Weights of a small mixture-of-experts language model, trained from scratch on English Wikipedia: 700M tokens.
Below are experts of layer 3 (counted from 0) of a mixture-of-experts language model. Rows are named router (the router's row for the expert), gate (a neuron's input weights, with its number), up (a neuron's input weights, with its number), down (a neuron's output weights, with its number) and show model dimensions 0-191. Each number is 128 + 32 x the weight over its row's rms, rounded and kept within 0 to 255.
Before each expert's rows: a language model's description of what the expert responds to. This comes from a sample of Wikipedia text that the model never trained on.

# expert 15
It responds to: Line breaks and digits
router [164  90 145 101 118 106 200 138 129  85 146 113  75 152 111  85  68 126 110  65 106 148 147 112 128 116 128 119  61 100  74 109 105 113 131 123  93  92 106 131 151 114 142 149 151 164 144 168 155  90 199 126  79 106 101 136 131 126 184 177 116 167 162 105  91 120  66 114 114 118 155 109  82  91 139 104 140  76  89  99  86 151 138 196  89 142 124 173 152 120 186 128 193 128  95 141 150 120 106 152 117 109 163 101  74 114 154 137 131 177 131 183 150 118 136 131 126 114 132 122  65 107 165  94 127  85 137 117 116 107 167 144  87  98 109 103 114  59 160 167  86 134 109 131 169 150 106  86 133 125 105 187 152 170 143 176  97 111 128 128 126 162 122 221 179  70 157 119 134 153 158 172  83 163 123 138 177 174 132 105 103 114 163 126  87 147 180  74 109  69 132 122]
gate1 [ 93 119 112 123 180 117  88 125 150 100 103 191 116 116  99 106 116 117 139 147 181  96 135  91 156 149 149 164 103 100 150 128  79 160 121 121 139 113  95 115 102 134 169  66 117 159 136 127 111 176  96 150 166 144 202  63 137  83 144 106 138 111 146 123  77  92 119  82 101 122 137 150 106 114 140 101 134 119  64 146 173 125 125 110 166 109 151  89  85  93 195 171  98 169  22 120  78 152 130 143  89 132 135 185 115 170 111  85 158 102 141  65 136 179 177 151 134 166 122 120 150 134  92 144 149  93 116 120  74 140 188 114  93 140  84 134 143 115 120 195 142 130  86  86 109 166 161 169 183 111 157 140  89  98  87 121 128 123  87 123 147 126 155 100 117 134 198 131 116 158  74 128 150  91 140 168 122  84  99 139 164  87 136  93 134 171 175 140  48 137 116  74]
up1 [163  77 153  89 115  52 104  85 109 196 182  88 190 122 150 124  80 114 133 124 128 187 152 119 105  99 111 113 139 145 128  92 148 162 149 122  84 151 133 148  64 138 158 131 137 136 112 109  92 149 145 120  87 113 108 160 179 163  93 146 117 132 116 113 173 157 109 138 157  80 106 117 174 171  84 161 155 110 133 134 131  94 169 154 154 128 140 115 177 125 161 103 160 150 148  85 138  93 154 150 188  61 106 137  97 150  98 175 144  98 146 221 164 107 107 100 128  98 136  75 156 143 103 110 104 132  98 156 173 105  65 132 123 102 100  92 149 105  83  23  83 154 186 129  91  85 108 166  77 108  97  75 151 190 116 155 171 146 151  94 115 181 151 101 117  80 136 129 118 140 174 142 132 158  92 115 101 177 163  98 107 131 162 145 131 125 131 114 149 125 169 130]
down1 [122  82 154 129 115 124 141  80  82 122  71 109 118 163 107 190  79 131  85  92  52 132 112 112 135  89 135 152  86 115 105  88  98 107 123 104 117 138  73 191  92 124 146 117  92 125 170 141 118 133 172 137 104 113 146  64 177  92  93 151 160 177 108  88 158 109 124 128 142 142 123 120 193 125 135 149  20 145 168 177 149 116 185 174 185 191 124 163 125 137  61 122 123 158 128 147 199 107 167 147  93 119 128 103 134  81 182 152  81 129 111 203 142 119 104 115 113  82  85 149 123 158 149 111 129 136 111 116 106  87 176 114  42 156  95 135 155 156  96 106 122 161 146 150  72 164  99 145 168  67 146 135 145 135 110 134 188 134 141 115 126 127 117 182 135 116 112  89 103 150 153 142 132 113  85 145 169  83 117 138 100 105  95 167  89 125 121 158 136 109 111 114]

# expert 7
It responds to: Place-name word pieces
router [141 130  88 132 156 162 118  79  50 104 189 145 146  86 167 162 149  86 118 110 136 168  82 131 131 165 143 163 129 175 143 131 106 180 105 163 183 132 103 186 146 141 134 172  30 134 119  97 116 175  86 112  97  89  95 169 167 170 110 158 135 198 115 151 111 131 134 162 135 191 112 119 154  81 115 156 101 120 142 112  90 147 163 125 121 112 164 121 112 122  80  96 130  95 135 102 174 104  71 148 156 126 103 102 156 155 111 117 126 146 104 157 172 118 151 142 110 102 135 145 147 111 100 121 124 112 123 122 119 100 179  98 142 133 105 144 157  67  71 131 193 139 159 128 155 160 115 117 183 138 148  88  91 183 118 100 119  73 128 124  82 111 196  70 128 168  79 122 177 141 162  77 184 170 158  58 142 156 190 148 170 117 160 111 150 144  89 107 142  96 143 161]
gate1 [100 108 203 134 102 144 195  96 125 164 141 130 152 116 120 109 115  88 141 135 122  98 173  83 120 212 148 108 168 158 142 144 108 175 125 104 114 118 131 185 130  92 130  74 101 118  94 114 166 134 102 128 185 100 133 203 128 142  71 128 134 135 146 109 119 135  93  67 152 137 180 102 113 135 182 159 116 105 136 111 149  93 107  98 207 153 177  85 208 129  97  49  83 129 115 177 152  88 128 146 125 198 163 156 172 154 195 122  88 151  82 113 129 145 181 113 185 111  94 147 129 140 137  98  98  95 125  98 106 125 144 111  91 125 100  64 152  90 107 167 130 111 108 140  76 125  68 143 133 118  80 112 109 124 165 160 128 142 127 160 102 137  93 106  93 154 147 121 138  90 105 119  93 207 143 107 131 173 112  93 154 172 164 134 117 165 116 154  84 121 168 124]
up1 [156  81 109 171 131 106  90 186 111 128  73 121 108  80  96 120 156 141 144 155 144 117  84 133  97 138 134 120 177 179 140 132 175  97  76 170 175 109 156 176 120 162 122 134 141 156 187 151 136 113 130 120 125 171  91  86  98 115 117 155 101 140 158 136 148 129 125 100 209 140 166  91 139 134 137 114 115 163  70 115 100 152  89 182 169 134 168 122 116 167 180 134 114 135 120 200  97 158 182  75 125 125 154  84 154 158 143 158 139 120  94  88 177 132 124  96 129 135  58 100 155 136  88 158 192 131 128  66 119 171 147 103 103 126  91  87 149 147 102 115 162 103 120  92  57  63 115 182 152 101 162 142 132 114 133  88 167 148 216 109 112  50 154 157 142 179 133 117 144 103  91  68  99 145 154 143 143 119 121 118 110 182 142 149 140 131 104  59  91 122 113 122]
down1 [157 145 123 120 107 147 167  87 115 153 146 163  79 161 138  80 107 160  96 109 181 115 128 119 134 154 150  71  86 140  93 114  85 116 148 165  84  80 119 148 176 104 205 181 121 112 149 132  89 109 115  61 138 187  42 109 183  75 119  67 122 159 206 129 193 117 144  79 122  91 173 127 144 157 122 132 101 131 118  98 123 136 125 143 185 129 102 100 130 162 169 156 130 129 120 117 163  89 150 182 162 151 177 197 111 144 144 127 181 120 125 120 149 112 107 129 157 141 162 130 140  94 117  89 196 125 156 144 170 141 148 178 120 142 139 100 165 170 131 129 145 147 136  76 114 123 166 142 123  47 128 121 118 111 121  80 193 100 142 161 128 147 171 149 134 117 129 104  60 146 112 123 123 181 151 119 164 182 154  95  95 102 127  81 130 128  52 142 119 109  88  99]

# expert 9
It responds to: Particles and mid-word pieces
router [141 158 167 179 120 103 168  83  92 108  92 156 119 122  82 168  99 139 248 134 139  72 127  85 127 174  94 131 187  70 137 133 158 112 196  91 158 189 142 104 146 107  86  76  91 143 143 139 102 104 138 114 141 138 116 164 111 162  59 121 104 164 202 114 125 131 115 111 121 120 118 142 136 143 100 109 131 140 151 122 156 143 141  78 131 119  91 135 124 173 103  72 134  45  97  92 172 136 140 136  74 170 133 144 153 127  93  99  84 156 125 128 151 115 170 119 119 156  46 164 130  82 101 152 157 107 156 141 122 145 110 116 159 122 146 131 123 176 176 121 113 154 156 142 153 184 136 207 148 176 144 128  93 138 127 159 135 136 162 134 145 123 134  91 139 100 107 112 146  34 169  98 141 144 168 154 108 114 136 145 176 146 111 146 176 121 118 126 108 160 215 113]
gate0 [163 137 161 104 101  76 131 152  97  78 102 159 127  49  81 109  60 136 170 125 148 129 125  86  93 125 146 127 154 191 140 126 151 135 148  92  55  64 166 104 114 125 148 148 171 143 156 180 150  99 173  96  77  86 158  69 140 110 106  58 143 130  82 109 122 116  93 107 138 159 111 142  81 130 124 179 161 138 101 146 124 146  98 173 133 189 117  37 101 131 152 145 141 112 122 113 123 132 184  84 115 179 168 121 116 148 141 126 172 118  97 114 156 134 126 149 110 167 149 124 151 159 140  75 125 117 138 140 110 115 135 200  93 147 178 153 163  76 172 149 147  94  89 133  78 110 139 166 168  99  72 172 129 142 122 174 118 101 150 150 149 131 137 185 142 141 133 119 147 165 119 117 128  62  88 101 100 105 129 145 150 107  93 199 110 152 116 127  61 102 162  63]
up0 [ 69 183 129 109 159 164 150 163 145  58 113  86 109  92 150 117  99  95 138 108 160 135 140 224 125 111 168 165 148 175 124 119  55 132 155 124 116  96 158  89  92 143 147 151 102 123 179 146 130 121 147  78 120 121 153 122 137 145 117 111  82  89 134 152 104 132 117 106 131 160 111 168 168 100  90 118 149 144 134 152 176 148  89 130 166 186 188  68 178 133 100  88 180 115 127  41 160 138 186  82 104 172 143 137 108 116 108  94 136 153  61 108  59 175  96  98 153 123 177 133  80 174 143 150 186  96 144 123 138 142 180 126 123 100 129 111 138 135 117 129 131 143 157 135 117  96 106 166 195 100 129 156 161 110  99 130 120 121  96 161 142 157 147 111 100 126 154 185 123 161 122  95 167  64 171  87  60 112 116 139 112 120 157 180 132 140  95 106  94 107 118 189]
down0 [154 159 109 128 101 174 138 124  72  82 121 123 168  92 166 150 102 108 170  74  85 163 101 119 158 201 145  81 169 166  84 133 143  35 135 151 102 157 116 118  93  90 118 170  81 101 155 116  91  96 131  94  76 103 141 137  80  86  91 168 119 172 166 119 134 155 196 119 136 178 146 127 120 105 139 169 113 161 151 141 142 146 166 137 102 110  89 159  99 149 173 118 168 152  94  88 136 136 142  94 125 113 153 136 131 182 116 155 160  92 162 110 109  96 160 158  98 118 164 124 167 141 134 127 132 115 147 150 129  87  62 203 117  70  90 148 119 111 120 135 127 100  91  92 177  79  86 118 121  94 151 127 145 198 159 131 145  89 148 189 182  92 151 151 208 177 145 133 102 162 136 147  97  91 190 179 133 108 149 139 142 128 122 159 169 114 157 173 163 144 124 105]

# expert 13
It responds to: Space before numbers
router [119 138 163 138 137 167  96 123 145 150 152 158 148 109  53 208 245 168  86 147 135 121  96 160 130 158 116  95 161 122 178 133 157 127 121 149 167 183 153  98 156 122 121 131 115 108 102 152 116 117 178 162 156 151 111 131  89 121 126  69 128 220 109 175 169 132 243 160 130 161 136 145 137 132 128 102 104 179 169 148 166 133 123 152 127 100 135 163  94 171 101 144 164 140 195 113 104 142 143 152 121 137  96 143 125 122 100 118 141  73 121 104  90 134 145 109 111 155 142 119  33  71 118 134 126 152 150 126 133 170  91 103 102 191 135 126 151  86 113 178 131 116 159 131 150  76 154 106 100 160 118 110 141  88 126 128 113 150 127 143 114 115 154  75  67 129 107 150 116 161 113 135 174 105 111  93  87 105  86  96 182 151  94  82  75 152  96 166 152 117  87 126]
gate0 [139 150 106  88 174  84 149 123  95 123 143 102 171 132 118 134  55 160  87 157 135 135 108 134 115 115 160 123 110 122 125 120  92 205 123 159 106  96  78 131 127 174 123 171  93 160 144 101 161 125 134 142  71 104 121 179 154 128 149 160 126 149 111 128 167 156 126  87  96  73 119 179 144  92  67 141 111  58 122 132  67 119 154 137  93 214 131 159 174 166 140 136 138  96 145  96 111 133 126 131 134 228 125 170 128 110 155 105 103 160 179 161 111  98 138 129 120 125  79 172 121 112 147 113 174 112 203 199 140  74 160 127 140 116 137 118  87 135 111 157 134 157 142  84  75  53 132 100 143 113  99 132 115 158 153 195 144 152 163 162 140 173 156 138 147 115 142 144 114 128  94 177  85 158 164  85 131 148 162 122 132 144 142 170  59 145 170 162  97 123 187 184]
up0 [106 184 114 124 168 130 112 152 141 154 147 211 116 147 151 174 141 133 112  87 147  70 154 148 136 143 161 158 111 168 148  83 152 221 144  91  73  98  74 234 155  96  81 123 107 148 173 156 138 122 135 101  63 129 168 149 146 168  58  85 117 111 181 109  82 145 103 121 161 153 119 148 134 109 123 132 113  48 145  96  95 105 148 168 160 110 149 141  98 179 124 141 119 117  68  74 114  82 129 101 114 162 161 147 129  80 128 142 103 159 112 144 207 144  86 112  69 112 146 132 160 120 116 130 135 141 174 116  78  71  97 140 165 109 122 122  98 110 130  72 154 163 149 134 130 111 122 171 176 120 169 116 116 109 126 117 101 168 139 157 109 130 145 172 162 159 106 119 140 115 118 158 131 181 172 108 149 108  71 121 194 155 131 162 133 117  95 109  85  99 142 160]
down0 [124 173 147 126 127 114  40 222 133  76 141 118 127 137  97 122 162 136 157 130 131 184 154 134 127 125 123  87  94 180 168 173  80 182 134 117 141 110 129 148 134 162 120 101 142 114 122 102 158 164 133 105 117  85 136 154 117 138 113  74 144  99 130 106 142 127 225 144 167 125 127 118 116 150  91 162 142 147 121 117  77  87 172  86 157 124 136 179 135  64 112 184 156 148 203 144 108 128 186  98 163 156  82 128 150 127  76  75  97 114 152 135 115 114 134  99 108 155  41 125  73 111 104  91 167  85 147 149  87 125 127 127 154 138  56 147 156  99  96 173 200 146 137 149 107 124 104 149 181  84 115 104 102  91 120 192 124 133 139  86  84 167 124  93 178 102 124 147 134 111 124 134 124 188 162  94 116 105 128  90 125 144 193 113 108 119 123 149 105  62 128 137]